{
  "n_layer": 10,
  "d_model": 256,
  "n_experts": 128,
  "experts_per_token": 8,
  "d_expert": 48,
  "d_shared_expert": 64,
  "activation": "swiglu",
  "moe_layers": [0, 1, 2, 3, 4, 5, 6, 7, 8, 9],
  "router_score": "sigmoid",
  "normalize_top_k": false,
  "routed_scale": 0.707,
  "balance_loss": 0.00285,
  "balance_bias": true,
  "router_cosine_scale": 10.0,
  "init_std_router": 0.0179,
  "lr_router": 0.000398,
  "vocab_size": 32768,
  "norm": "rmsnorm",
  "norm_eps": 1e-06,
  "tie_embeddings": false,
  "optimizer": "adamw",
  "lr": 0.00112,
  "beta1": 0.9,
  "beta2": 0.98,
  "batch_tokens": 65536,
  "seq_len": 1024,
  "train_tokens": 612100000,
  "steps": 9340,
  "dataset": "wikipedia_en"
}
Below are experts of layer 2 (counted from 0) of a mixture-of-experts language model. Rows are named router (the router's row for the expert), gate (a neuron's input weights, with its number), up (a neuron's input weights, with its number) and show model dimensions 192-255. Each number is 200 + 30 x the weight over its row's rms, rounded and kept within 0 to 999.
Before each expert's rows: a language model's description of what the expert responds to; "comes after" lists some tokens at least twice as common just before its tokens as in all text. This comes from a sample of Wikipedia text that the model never trained on. Tokens count by the router's weight.

# expert 40
Description: Coordinating conjunctions
comes after: ",", "0", "4", ")", "3", "6"
router,198,226,247,172,254,204,173,215,179,110,234,200,255,162,188,204,198,251,178,229,206,254,212,243,202,173,156,171,249,249,172,199,183,178,196,177,172,230,200,246,216,251,183,223,151,143,177,189,183,201,177,240,179,160,189,170,157,212,240,176,231,161,203,159
gate0,220,173,200,138,211,178,197,207,197,200,230,204,208,225,196,268,201,245,203,196,202,131,202,218,200,200,184,173,190,194,153,202,200,280,158,234,252,283,213,195,200,199,177,161,161,192,204,184,154,206,204,165,174,147,190,186,189,215,223,204,197,185,207,238
up0,207,200,147,207,199,199,199,170,203,210,188,250,209,212,205,205,201,188,146,201,221,215,199,186,185,174,174,198,197,202,241,272,123,198,223,154,208,166,190,194,205,197,261,222,171,93,198,159,193,196,202,190,181,207,169,201,200,195,161,166,180,229,184,213
gate1,210,194,205,235,202,99,200,190,200,211,195,166,177,193,208,254,199,265,145,147,217,187,188,225,177,202,207,143,227,194,162,273,140,194,158,197,198,191,242,216,173,236,159,204,235,161,217,222,269,201,205,199,188,206,171,212,215,192,248,214,227,195,191,240
up1,178,189,242,161,209,198,161,142,198,183,201,165,163,200,188,173,276,177,169,197,200,201,220,223,220,210,142,225,158,204,198,171,221,201,268,247,165,267,168,239,195,195,203,199,193,246,132,193,197,152,164,204,235,193,236,191,196,196,166,190,227,221,174,194
gate2,194,267,201,213,212,195,202,216,199,181,202,219,152,166,115,189,207,182,269,195,236,177,201,199,200,174,233,194,209,229,217,205,198,181,188,151,200,198,150,183,197,213,221,187,197,133,210,159,205,253,202,201,199,164,195,182,184,196,237,202,167,219,192,196
up2,193,200,183,199,177,231,194,178,203,227,144,190,202,200,210,201,175,201,182,240,202,165,175,168,175,273,203,207,245,100,194,198,230,201,233,216,200,189,252,201,172,181,209,222,200,191,208,205,193,165,190,245,192,178,130,200,183,175,200,213,184,174,205,220
gate3,124,195,198,222,186,220,203,175,201,220,201,228,196,200,197,200,237,195,199,201,189,202,166,172,142,252,203,171,189,115,204,212,167,228,248,271,159,193,201,222,260,162,211,205,196,171,282,282,168,192,199,246,215,170,171,199,174,135,202,196,267,200,196,151
up3,110,202,205,205,273,190,140,194,202,197,155,220,200,207,197,233,177,208,214,200,201,194,130,182,199,189,196,182,188,177,237,202,204,167,199,201,135,180,202,202,218,132,166,199,182,194,200,208,227,214,200,214,171,164,236,179,214,182,188,199,215,202,208,206
gate4,257,248,227,210,209,187,151,209,158,176,180,192,114,201,207,198,189,200,205,239,230,246,86,187,204,203,200,216,299,185,209,197,193,198,198,236,130,198,193,200,150,200,225,212,223,160,247,156,237,169,193,200,249,172,193,205,182,198,218,207,193,207,209,207
up4,202,174,201,200,201,184,205,200,199,199,188,196,199,233,237,245,200,212,157,200,255,191,172,222,208,195,177,224,200,186,201,164,246,200,230,222,196,211,194,177,166,207,199,240,178,195,205,193,199,103,204,206,237,198,188,196,202,232,200,200,204,203,200,203
gate5,187,141,201,164,138,157,199,136,200,201,197,157,212,237,203,198,219,287,202,198,226,109,197,216,196,203,208,224,280,156,203,195,216,202,273,213,194,198,198,207,243,194,160,203,220,168,203,198,195,245,199,216,136,206,203,207,168,224,169,188,263,190,206,199
up5,196,188,200,202,184,198,201,144,200,205,171,111,215,215,167,160,243,197,226,209,243,200,204,188,183,189,200,218,200,235,261,193,204,200,200,219,199,151,203,191,198,197,231,204,187,153,232,203,157,195,183,211,177,221,187,218,194,286,96,146,202,202,223,170
gate6,185,199,200,202,193,202,223,187,200,200,177,210,203,175,199,231,243,201,199,198,163,199,155,201,143,196,202,198,207,164,169,200,199,234,223,238,191,201,195,223,228,200,202,204,206,199,151,200,195,240,115,215,198,258,193,198,201,226,196,198,222,162,134,199
up6,169,200,187,198,205,202,217,202,206,192,200,202,203,201,191,202,280,199,216,123,173,146,244,187,147,187,199,252,198,193,172,205,239,199,201,229,161,180,203,323,190,214,183,234,199,204,201,176,152,203,189,110,189,228,199,200,209,236,177,159,187,182,161,171
gate7,225,199,196,200,248,170,203,213,211,159,202,200,201,146,201,208,186,200,250,273,178,290,199,200,235,194,186,168,264,189,202,271,159,144,205,200,186,177,199,211,276,195,193,201,248,194,205,158,249,216,202,197,197,198,222,196,200,175,196,167,182,218,167,188
up7,223,188,207,192,315,195,243,200,189,193,216,251,240,196,202,199,215,200,201,185,200,198,222,233,209,192,162,162,206,194,203,201,198,210,172,232,294,204,198,172,191,225,193,182,192,174,199,182,205,172,225,200,200,222,198,186,200,192,204,194,207,169,161,200
gate8,144,261,211,201,205,203,209,204,197,161,258,160,210,242,214,193,201,188,206,201,199,202,233,191,149,187,194,201,172,215,187,200,201,229,153,202,265,197,200,210,199,202,245,200,120,219,220,196,209,184,220,239,186,179,199,194,204,163,127,234,201,165,187,126
up8,197,128,197,242,157,200,191,182,206,238,200,199,210,182,203,211,207,188,234,189,195,214,162,201,219,199,173,168,199,141,201,188,306,226,193,211,189,155,188,191,182,217,160,191,208,143,289,207,201,230,195,154,200,174,179,199,205,199,200,201,191,249,201,222
gate9,195,198,188,171,201,204,191,203,142,197,203,212,224,187,195,229,201,203,156,186,201,203,193,199,187,201,194,181,200,233,202,186,212,203,189,215,199,176,134,194,229,199,155,199,212,164,212,181,119,169,204,204,184,200,206,231,248,196,206,197,201,179,219,160
up9,197,202,208,200,195,146,201,210,200,209,154,275,188,184,187,186,246,213,193,190,180,212,284,251,219,193,199,209,198,190,224,162,234,96,200,187,199,177,208,200,200,111,197,202,195,203,204,199,212,222,255,175,267,197,199,188,183,209,203,218,199,184,215,208
gate10,206,196,195,140,199,196,202,207,162,202,195,271,328,192,238,162,193,199,230,202,206,183,181,212,195,209,225,202,189,216,247,223,261,188,208,149,253,180,219,207,207,253,179,240,183,154,197,184,228,232,219,206,192,204,187,222,200,189,199,166,238,150,255,200
up10,228,200,217,205,198,189,248,190,191,200,194,200,232,195,291,199,228,200,293,245,236,200,193,231,194,251,199,203,207,201,192,199,190,211,225,175,236,199,172,238,203,207,192,234,189,209,193,196,222,237,230,203,204,194,200,201,179,220,219,177,215,203,199,181
gate11,216,158,217,179,203,203,231,209,229,193,195,200,200,189,222,138,214,159,198,200,217,178,121,207,201,202,208,200,221,195,219,149,129,196,173,255,204,231,202,175,201,230,114,176,170,118,209,209,197,168,169,152,198,196,189,218,141,195,197,209,229,189,186,189
up11,207,200,201,202,170,101,205,206,199,215,216,153,175,228,209,214,157,207,150,194,197,182,175,194,190,235,230,199,193,205,206,179,176,222,205,212,196,223,177,182,200,141,171,227,205,215,213,229,213,199,189,205,208,202,275,211,210,160,220,166,252,201,173,196
gate12,183,204,192,211,188,288,188,212,225,208,203,207,197,205,192,206,204,179,241,226,216,219,201,199,191,179,191,245,180,209,215,184,201,220,191,188,260,184,226,199,194,201,200,158,73,179,195,218,181,183,230,187,201,226,205,187,184,207,213,282,204,204,155,247
up12,221,172,206,180,197,175,220,199,216,201,189,195,210,72,250,191,217,218,243,149,218,198,203,314,248,200,187,198,280,150,188,224,198,197,198,201,199,216,201,118,224,195,208,265,234,207,199,208,202,215,202,203,179,217,220,199,210,213,246,228,183,183,200,187
gate13,192,208,204,200,153,224,213,212,197,210,192,195,214,178,214,199,206,204,222,167,221,208,238,246,205,230,225,200,193,169,237,189,214,187,207,168,346,214,203,197,187,234,141,168,247,209,190,205,183,216,221,197,199,206,191,199,214,150,246,182,164,203,216,204
up13,183,192,148,195,189,302,191,236,189,157,203,192,202,204,191,220,296,207,206,156,202,214,200,184,186,199,200,201,209,205,244,201,165,200,236,177,188,203,166,174,213,200,201,209,202,197,160,179,203,136,134,200,197,171,198,204,179,207,221,201,267,193,202,217
gate14,200,229,204,195,203,162,198,237,203,171,190,212,208,199,238,194,197,197,191,204,214,184,194,296,182,182,200,204,215,202,199,139,161,199,235,200,228,239,199,206,199,228,198,196,100,208,196,237,199,179,173,203,181,218,201,195,146,202,201,209,217,206,201,205
up14,202,169,201,208,194,176,146,211,195,246,193,187,191,199,203,196,205,118,205,117,175,239,201,219,155,187,240,207,217,205,208,201,218,169,225,239,196,200,186,235,199,240,204,177,244,200,255,162,174,208,195,230,240,198,209,195,201,209,164,186,229,177,172,258
gate15,204,182,207,201,211,175,196,211,192,248,102,252,247,192,192,240,232,210,241,207,177,217,203,244,202,199,145,148,199,184,198,202,202,209,185,210,196,220,183,195,235,197,213,214,210,148,200,233,208,283,198,255,178,170,210,234,188,187,205,251,202,201,205,249
up15,250,197,202,205,161,232,212,162,196,210,207,214,186,170,196,218,225,145,199,208,195,205,142,193,237,196,227,218,194,194,232,201,207,163,224,90,184,201,211,204,198,216,190,151,218,219,182,223,180,182,200,194,207,268,195,167,268,243,199,161,200,200,200,225
gate16,223,207,194,203,242,191,135,199,202,198,201,213,149,182,192,171,140,180,200,281,206,197,203,190,173,200,174,200,222,201,175,201,178,198,204,230,266,202,201,200,202,213,197,200,214,183,142,119,162,161,207,224,193,228,205,158,196,199,199,232,203,234,192,222
up16,192,218,133,194,212,276,189,225,197,157,204,200,259,216,235,208,203,211,179,195,185,206,199,221,155,172,210,224,157,219,207,210,234,195,196,142,200,204,209,199,292,187,216,197,255,224,214,180,224,209,176,232,227,201,200,263,176,199,202,185,201,123,209,213

# expert 57
Description: Indents and compass words
comes after: "1", "2", "3", " |\n", " on", " \""
router,168,221,208,224,138,220,205,171,206,141,196,187,241,208,216,171,218,244,187,230,207,158,167,207,151,179,174,222,181,195,170,249,183,173,183,177,182,204,211,236,175,235,214,236,249,204,219,182,180,169,163,178,219,196,200,189,210,180,219,164,242,220,197,198
gate0,193,127,151,210,175,207,238,219,205,195,163,187,258,213,178,147,227,190,196,200,230,223,201,213,230,214,153,151,214,193,202,152,177,252,183,176,202,159,207,217,183,201,198,208,188,190,206,224,157,260,209,193,186,209,236,174,232,184,215,177,247,184,237,204
up0,264,281,206,204,196,199,273,180,199,181,205,209,176,201,212,213,250,201,186,213,203,199,218,255,115,201,207,239,214,200,209,183,201,175,201,161,219,202,204,208,201,196,193,172,204,200,205,158,208,187,217,194,276,205,225,223,195,204,204,217,225,180,215,210
gate1,186,228,254,213,195,205,171,198,191,236,181,203,196,216,166,185,185,201,199,210,214,237,239,227,186,184,185,211,194,214,237,200,189,196,205,155,100,193,220,201,213,225,203,219,199,211,192,196,155,165,219,208,116,172,209,205,153,160,195,193,206,200,214,208
up1,217,174,203,193,243,218,216,185,206,186,187,191,203,204,125,225,210,199,200,142,195,201,203,143,203,212,224,196,200,99,156,198,212,281,117,256,237,171,185,194,191,192,194,221,165,221,181,198,211,212,201,191,248,231,110,197,203,254,188,209,149,142,182,188
gate2,191,207,200,205,201,214,275,296,166,198,196,199,237,232,201,189,224,157,184,136,204,188,186,193,179,189,185,161,130,171,168,211,187,205,239,187,198,194,158,200,203,227,201,154,222,240,203,219,212,198,198,196,202,219,168,205,232,176,202,218,227,209,231,228
up2,235,198,203,152,217,197,206,196,224,211,233,221,189,169,95,202,210,243,200,204,211,213,197,225,219,200,207,200,267,236,200,204,203,305,173,261,227,196,209,209,173,271,198,198,189,198,176,215,172,198,287,222,227,167,205,203,225,166,220,242,171,221,140,162
gate3,121,168,302,191,186,261,121,194,201,172,208,164,180,215,202,157,207,204,278,204,161,201,226,209,196,207,215,287,167,202,227,190,268,193,197,206,191,205,198,243,199,198,199,197,208,219,246,181,121,182,203,153,175,199,192,209,225,203,179,203,186,180,199,113
up3,205,198,196,210,172,160,229,153,207,205,200,188,131,207,202,148,211,205,125,210,180,159,213,227,216,230,208,210,192,195,190,169,179,164,191,199,191,193,215,201,154,214,193,178,111,182,257,195,221,194,193,220,231,180,186,196,172,200,203,197,251,148,236,198
gate4,210,173,242,242,158,172,173,204,192,196,197,196,215,272,250,202,197,210,190,196,195,206,198,216,196,189,199,201,233,248,204,184,203,173,242,201,201,183,192,213,145,159,232,208,225,196,190,168,165,181,152,180,175,195,222,175,190,189,213,200,198,204,177,193
up4,205,192,272,189,201,139,183,216,201,243,207,200,188,220,229,207,153,227,182,209,199,200,196,201,200,190,188,163,159,202,217,195,189,162,222,201,193,195,202,222,195,200,319,212,234,219,266,123,175,190,217,203,199,162,239,211,189,195,191,272,184,171,200,198
gate5,203,200,203,208,194,223,221,198,227,265,288,205,200,187,140,211,170,217,204,202,166,212,197,179,180,129,184,169,226,207,193,191,199,221,227,197,204,228,172,178,176,218,206,269,195,201,198,204,201,165,180,271,201,199,182,210,206,184,206,206,199,200,225,191
up5,120,200,201,200,178,196,278,239,225,90,225,178,158,201,202,227,224,197,179,201,185,202,209,201,209,269,225,210,236,206,192,194,166,202,201,117,191,210,203,195,197,218,200,164,189,191,153,181,201,180,208,256,200,199,199,200,199,205,187,244,188,208,205,216
gate6,176,204,211,201,221,199,208,237,272,193,186,209,186,179,234,198,212,216,237,223,248,203,213,215,209,156,293,219,226,235,219,255,257,94,185,259,197,188,236,119,176,211,305,200,189,246,214,197,184,191,257,214,188,201,189,197,208,211,281,266,211,244,170,201
up6,195,220,189,155,194,202,203,297,262,184,191,200,207,198,216,190,169,152,164,207,227,116,250,190,197,182,223,199,196,183,225,263,215,239,183,199,207,201,230,193,193,277,204,178,180,202,200,193,175,166,183,194,199,183,209,191,207,191,201,185,208,205,200,241
gate7,204,210,213,225,201,183,215,196,231,192,214,207,200,208,206,205,212,216,229,250,188,209,189,186,294,243,230,235,200,139,228,201,189,143,199,101,258,195,197,234,196,200,259,204,194,193,201,187,189,180,236,205,205,208,191,210,187,226,193,202,193,229,198,171
up7,205,92,196,250,200,201,199,186,201,190,246,195,200,205,233,234,222,203,205,202,192,204,190,201,220,206,206,193,199,200,204,246,206,212,189,199,264,245,267,238,207,178,200,182,198,168,303,169,196,203,309,115,197,188,200,249,223,210,161,214,223,200,236,208
gate8,188,200,290,230,146,207,196,158,183,195,201,198,226,179,242,186,228,156,201,208,198,199,174,209,124,203,197,189,224,207,233,340,201,200,209,209,187,218,148,204,198,212,180,202,250,184,233,200,202,247,200,195,228,253,200,164,247,198,200,183,235,193,244,203
up8,198,169,275,171,224,161,272,183,232,211,186,162,198,100,176,205,181,240,174,197,186,233,210,192,202,205,211,192,188,191,158,187,174,155,202,200,218,208,131,206,202,198,203,130,187,172,212,197,173,200,257,209,196,225,194,213,148,188,207,201,214,191,163,128
gate9,194,189,154,138,188,223,193,191,202,159,179,201,200,130,175,204,195,197,203,196,200,161,232,142,204,193,159,189,198,177,181,144,216,182,176,203,211,216,258,197,225,156,169,243,191,262,178,196,239,211,211,201,207,176,191,197,206,228,211,201,216,202,230,174
up9,147,199,198,188,208,96,238,194,209,155,209,288,150,201,196,209,234,219,213,198,154,212,272,214,197,223,237,200,183,208,194,191,221,183,228,182,194,203,137,211,176,183,186,202,166,326,195,201,199,225,210,170,113,212,234,196,199,222,202,202,195,147,219,145
gate10,177,183,200,232,220,194,311,217,192,190,202,186,197,159,210,168,196,305,192,202,225,183,203,209,212,229,129,232,204,205,184,148,232,244,249,194,204,262,202,200,201,198,203,193,200,202,222,200,91,215,213,199,185,287,191,237,208,182,228,200,200,201,193,202
up10,210,270,224,201,183,186,190,229,198,184,186,200,131,201,205,207,170,200,271,200,267,194,203,220,191,196,200,199,207,246,207,207,186,183,189,223,209,198,195,201,218,207,238,199,223,206,331,202,201,188,179,212,210,182,199,243,214,212,189,237,151,214,201,241
gate11,187,203,180,189,177,178,195,152,234,184,237,211,68,159,218,229,199,202,196,218,198,220,200,194,262,167,207,246,198,182,217,194,199,248,203,159,265,222,275,207,192,130,181,209,175,192,225,236,254,191,197,111,200,200,198,214,198,199,203,201,209,119,213,257
up11,208,197,258,195,155,183,184,199,208,204,222,131,177,210,212,178,195,165,315,290,166,177,201,187,201,217,200,205,200,188,195,217,201,191,198,197,214,210,168,221,192,197,202,208,228,148,204,196,268,197,170,214,204,201,243,242,186,184,202,166,187,203,214,198
gate12,193,221,187,208,155,203,279,200,208,129,108,202,207,203,182,218,190,201,127,206,206,206,200,213,255,211,187,201,206,246,170,219,201,199,215,161,203,236,199,219,205,200,197,324,199,156,188,193,143,119,202,200,199,199,201,184,179,196,220,221,190,197,173,235
up12,205,196,223,226,239,186,286,141,198,203,189,201,161,209,190,184,183,169,214,225,206,208,165,215,195,212,238,212,245,191,96,241,192,226,235,202,200,184,202,266,280,204,197,233,212,162,256,203,179,199,223,221,198,202,199,190,204,244,209,198,248,204,192,199
gate13,213,200,193,187,125,164,198,199,201,214,257,169,196,234,206,213,169,253,217,213,228,199,205,194,250,136,214,245,146,183,195,218,198,234,176,232,259,190,175,223,112,189,202,264,128,202,247,207,199,197,212,176,180,200,205,182,188,233,188,213,207,223,190,199
up13,202,193,109,198,200,271,208,224,201,195,178,190,207,261,193,269,196,208,175,195,150,216,214,172,185,212,249,189,198,202,209,116,197,197,213,203,222,200,203,219,201,193,209,89,186,208,200,196,196,202,203,229,200,178,167,207,199,199,195,217,202,199,201,234
gate14,190,241,194,216,205,201,224,177,201,228,181,199,222,181,204,198,223,202,209,210,199,178,115,242,199,194,208,148,219,203,202,234,201,137,112,200,191,197,230,198,270,197,196,179,211,163,225,187,189,202,182,183,196,198,243,210,201,193,198,222,212,186,208,219
up14,173,208,204,229,197,193,256,163,201,193,172,116,206,183,162,193,189,217,209,224,214,178,180,212,198,197,147,175,217,202,202,219,188,166,189,149,204,182,196,201,271,201,201,178,244,210,196,225,181,207,193,202,194,197,229,187,201,192,189,219,196,142,207,234
gate15,253,291,208,230,201,205,202,255,202,200,195,192,192,218,202,207,187,197,199,207,135,202,196,202,192,235,216,192,192,207,198,169,147,196,202,275,200,203,202,201,218,200,205,155,184,192,201,201,195,197,200,193,177,173,176,237,210,199,135,197,247,187,211,214
up15,218,210,239,122,192,194,218,152,198,177,206,251,200,209,200,216,223,208,157,200,195,196,198,199,235,198,195,239,221,206,252,220,161,196,102,199,201,205,199,201,219,201,202,208,209,218,200,200,250,257,211,204,175,218,167,136,216,196,194,76,246,194,203,213
gate16,187,136,200,180,168,152,209,291,168,216,211,196,213,193,191,380,222,179,198,173,192,178,209,200,235,204,201,219,178,212,194,202,232,162,208,186,202,172,102,187,185,197,204,220,190,200,200,200,217,226,193,187,203,251,161,238,236,235,184,193,136,195,190,200
up16,200,191,177,156,136,179,202,236,181,168,132,190,208,179,188,211,170,174,120,204,196,198,177,259,216,160,159,209,209,262,201,216,148,192,235,199,172,197,166,203,175,190,213,199,198,187,214,204,171,201,217,214,231,227,198,176,187,155,165,161,202,200,152,137

# expert 24
Description: Mid-word pieces, digits
comes after: "1", "3", "0", "7", "5", "6"
router,214,248,209,231,154,161,229,173,247,237,226,241,193,149,191,239,182,231,191,191,176,253,186,250,172,233,191,218,197,148,182,135,215,157,199,153,158,164,196,220,220,231,220,267,218,204,197,199,164,194,206,203,214,185,212,229,176,249,227,217,242,225,236,231
gate0,224,200,196,196,186,146,163,149,219,147,188,292,183,113,188,237,167,186,175,197,157,225,256,185,210,201,236,197,213,198,216,198,202,137,205,209,209,234,199,211,267,207,186,191,176,227,221,188,206,202,196,206,207,192,206,203,214,193,159,200,190,201,235,233
up0,232,204,198,103,230,149,198,172,201,201,201,293,157,260,199,200,207,208,200,147,202,217,202,199,186,193,205,200,176,195,234,199,190,158,197,199,166,207,127,212,205,243,252,182,247,192,176,145,259,203,247,288,219,202,247,193,177,190,196,136,177,285,203,200
gate1,197,187,227,202,206,111,198,223,201,200,211,211,279,195,195,204,200,193,196,205,217,207,191,200,206,210,147,204,141,205,201,197,177,158,156,185,255,183,181,209,209,199,118,198,167,175,183,199,199,241,190,200,192,199,201,200,172,189,198,199,198,214,192,187
up1,190,237,184,196,195,203,220,225,206,191,120,194,178,205,208,174,192,209,228,200,192,198,284,181,199,109,274,178,219,200,196,204,224,254,205,194,150,206,211,189,193,198,235,210,218,220,197,203,181,183,152,210,200,201,205,185,204,197,235,174,195,180,198,209
gate2,219,199,201,222,200,200,182,166,226,202,199,200,162,197,147,211,208,164,144,200,202,199,198,186,186,250,145,198,147,179,159,197,207,203,201,162,181,185,203,205,211,201,199,219,211,199,197,146,157,190,173,231,173,183,199,204,246,195,202,145,222,207,226,200
up2,199,193,185,189,208,218,188,164,200,197,194,226,137,214,198,211,231,106,174,198,226,200,198,151,215,205,166,192,219,182,218,163,274,200,219,179,187,168,187,209,223,200,212,276,185,188,205,201,172,193,140,136,207,253,137,200,217,271,123,165,194,235,216,201
gate3,165,205,218,213,198,205,212,200,189,212,195,187,242,165,85,180,191,228,201,140,200,196,197,193,207,137,202,197,234,184,217,205,203,154,211,193,178,187,162,218,147,135,170,191,196,196,180,189,198,196,193,202,164,186,199,169,184,199,190,166,191,225,189,174
up3,200,203,207,205,196,184,211,193,194,199,237,232,190,97,177,294,193,172,226,200,207,263,171,201,204,211,206,198,199,198,172,188,265,189,214,225,201,215,210,233,182,198,201,186,188,106,186,196,195,196,220,200,245,211,165,180,243,200,201,193,211,207,232,175
gate4,197,209,223,204,179,202,229,206,199,194,201,138,201,164,199,209,218,183,206,195,209,202,154,197,193,184,188,196,227,125,214,197,262,179,206,198,204,256,201,208,201,200,196,200,216,190,190,210,256,254,174,195,203,196,198,201,204,203,206,293,205,204,178,201
up4,195,196,212,210,127,205,199,189,181,228,223,198,208,202,188,179,207,208,176,146,145,152,205,180,199,192,244,189,207,197,178,180,167,199,205,188,263,196,208,209,244,200,205,147,180,202,218,197,193,200,175,185,195,142,192,204,182,191,196,203,195,191,247,202
gate5,200,218,210,198,245,182,199,194,223,194,206,210,167,185,180,211,201,194,229,156,201,192,204,205,226,221,205,210,183,236,148,196,242,200,232,206,193,155,175,200,216,185,247,242,259,307,206,206,203,202,203,185,200,200,182,200,61,200,216,189,197,223,173,205
up5,211,204,174,224,253,201,218,196,201,200,214,122,173,160,201,199,116,203,202,194,232,197,200,213,213,192,227,205,202,199,316,184,215,265,198,230,213,130,237,251,146,200,126,201,177,162,199,192,192,207,210,203,227,201,212,212,227,204,151,224,171,172,201,201
gate6,141,151,199,201,127,175,184,198,237,192,159,214,163,180,232,121,200,134,154,208,203,161,142,202,246,238,220,234,203,199,204,194,162,167,232,195,193,210,200,225,200,190,197,162,188,157,247,200,215,220,149,181,266,204,199,208,171,218,188,201,212,185,157,208
up6,204,191,188,301,266,200,153,172,200,203,191,183,203,147,199,195,196,198,247,259,197,207,204,192,225,207,225,118,157,224,151,202,213,200,211,251,148,201,211,227,199,196,192,193,203,150,205,187,164,191,193,253,199,180,192,115,196,208,192,155,202,200,199,201
gate7,211,199,210,145,66,202,233,164,200,211,195,188,201,209,203,237,191,277,175,203,201,190,187,204,188,178,222,196,220,181,199,176,217,157,169,187,203,224,212,228,189,200,181,199,217,195,201,256,226,248,252,207,189,227,183,239,170,202,214,205,279,213,217,142
up7,212,197,259,210,190,197,236,161,261,216,239,203,214,262,201,194,204,160,217,187,180,219,215,165,186,147,198,192,201,230,157,338,63,190,186,231,205,232,140,180,185,205,207,208,178,204,158,187,179,185,187,211,214,211,191,189,191,142,179,201,234,188,189,202
gate8,179,183,249,153,156,190,200,231,243,230,186,194,286,230,204,209,201,205,184,204,199,198,194,195,186,207,127,205,158,218,193,146,193,207,201,227,207,204,172,220,201,194,234,205,153,196,204,199,256,191,218,212,189,191,190,206,207,195,223,198,203,209,211,198
up8,195,164,207,226,155,201,209,203,173,187,208,169,248,202,199,225,176,199,190,196,198,223,202,184,198,195,215,131,200,203,197,145,203,197,286,210,130,211,240,211,200,199,207,193,155,241,242,189,175,195,189,167,191,197,210,224,196,200,236,179,222,167,183,190
gate9,208,184,175,199,195,240,153,215,196,217,193,200,174,242,201,203,208,180,195,211,170,194,201,226,187,198,218,142,222,189,192,165,197,227,180,197,175,135,226,240,221,205,259,195,192,185,197,192,184,193,190,204,201,159,187,158,291,195,199,188,192,201,205,203
up9,218,210,191,191,194,219,203,215,197,207,196,174,203,200,192,203,200,203,209,188,207,314,200,183,181,194,212,210,130,206,199,209,193,202,168,180,179,200,173,222,159,204,211,241,204,178,201,261,164,197,216,225,216,218,240,196,200,127,214,220,194,201,199,220
gate10,160,201,196,188,204,211,201,186,188,243,202,196,154,219,185,238,185,201,156,196,312,177,207,224,201,155,197,201,204,149,206,200,219,202,199,207,197,174,199,208,203,192,206,213,181,210,213,187,243,240,242,182,214,189,205,200,196,196,206,195,190,218,198,194
up10,256,220,196,223,199,245,195,200,200,198,180,152,196,199,258,110,200,193,193,139,154,219,143,157,209,225,213,216,199,317,150,196,159,214,209,196,221,200,193,203,199,195,203,272,199,196,163,203,232,164,186,243,244,198,156,233,202,216,208,220,197,242,195,197
gate11,199,197,190,205,203,207,183,183,221,238,203,185,200,233,230,209,158,187,182,210,211,180,200,282,194,199,233,115,218,196,195,198,207,158,199,237,221,232,163,199,193,201,199,182,226,154,188,205,247,202,193,139,196,201,225,211,200,170,200,224,220,203,200,201
up11,207,193,209,226,131,261,226,215,199,132,148,168,155,205,202,187,194,174,193,223,168,212,189,193,168,174,176,199,201,169,257,201,228,195,200,198,172,126,205,199,153,229,212,142,179,191,195,201,282,212,190,218,192,212,198,179,227,165,201,196,195,258,149,201
gate12,208,140,230,209,193,196,175,200,185,198,61,199,179,219,212,178,196,155,186,199,208,175,213,226,186,146,209,199,229,200,221,212,192,216,201,203,189,207,201,208,204,199,213,249,201,298,206,197,200,193,194,192,197,169,193,155,203,201,189,194,235,167,220,203
up12,268,197,197,211,194,179,131,201,186,237,193,250,189,206,220,202,208,174,212,235,194,155,224,212,117,180,198,183,213,201,195,210,200,209,239,200,199,296,248,192,205,202,204,164,59,186,215,202,198,190,169,199,191,201,211,179,130,208,196,185,227,160,211,197
gate13,162,228,204,253,217,206,214,195,191,199,223,228,219,167,296,131,208,200,202,210,231,225,197,163,208,205,274,197,235,192,195,200,228,190,210,199,198,230,230,188,157,182,197,211,192,181,198,203,169,206,199,201,201,261,215,110,169,205,215,185,241,196,200,190
up13,201,258,215,200,174,218,209,177,207,184,187,188,192,277,179,203,131,169,169,214,192,197,200,187,211,197,202,199,198,215,207,148,237,206,133,199,196,193,192,190,197,200,216,194,223,194,210,210,269,167,208,209,273,207,224,187,204,202,205,178,179,201,207,214
gate14,219,214,198,213,188,216,262,201,228,193,199,162,217,189,205,141,208,207,179,217,209,210,199,209,195,205,193,214,171,179,202,200,192,233,207,203,171,215,181,215,203,200,208,185,235,198,210,194,235,201,217,212,159,206,225,226,188,204,252,205,210,187,199,208
up14,199,210,163,226,157,191,228,204,185,195,209,201,205,191,207,202,181,201,193,197,204,219,188,202,197,209,199,232,155,203,194,196,229,205,219,205,171,188,189,283,206,183,216,185,120,143,234,206,160,198,159,153,200,164,172,264,183,206,197,220,148,203,170,204
gate15,260,226,198,93,207,209,159,174,200,184,185,242,152,136,162,195,196,187,184,228,192,170,208,203,199,249,163,216,218,115,149,172,200,194,198,201,206,177,212,226,209,194,202,185,200,175,234,240,206,145,130,181,203,249,155,216,192,213,201,198,179,210,196,176
up15,184,272,207,187,201,269,185,213,232,202,244,184,205,233,248,217,165,191,205,173,199,225,124,195,203,214,218,280,200,234,205,205,194,199,176,221,239,212,190,184,183,198,279,277,206,192,201,193,247,203,255,239,239,170,223,198,143,111,209,210,207,195,192,204
gate16,189,259,182,194,237,186,225,214,190,188,178,210,211,185,220,149,268,254,272,187,132,187,202,210,219,167,215,201,206,142,230,179,200,199,193,203,285,260,194,169,244,198,201,195,204,232,204,216,263,165,219,209,197,208,187,211,219,193,139,201,197,233,199,219
up16,212,210,199,271,205,200,221,200,53,190,253,201,209,181,225,176,218,219,199,249,166,161,200,175,209,202,173,169,200,186,186,201,245,190,203,191,189,180,127,242,202,183,194,204,202,162,202,210,188,202,192,172,174,213,197,228,208,199,164,226,197,225,213,206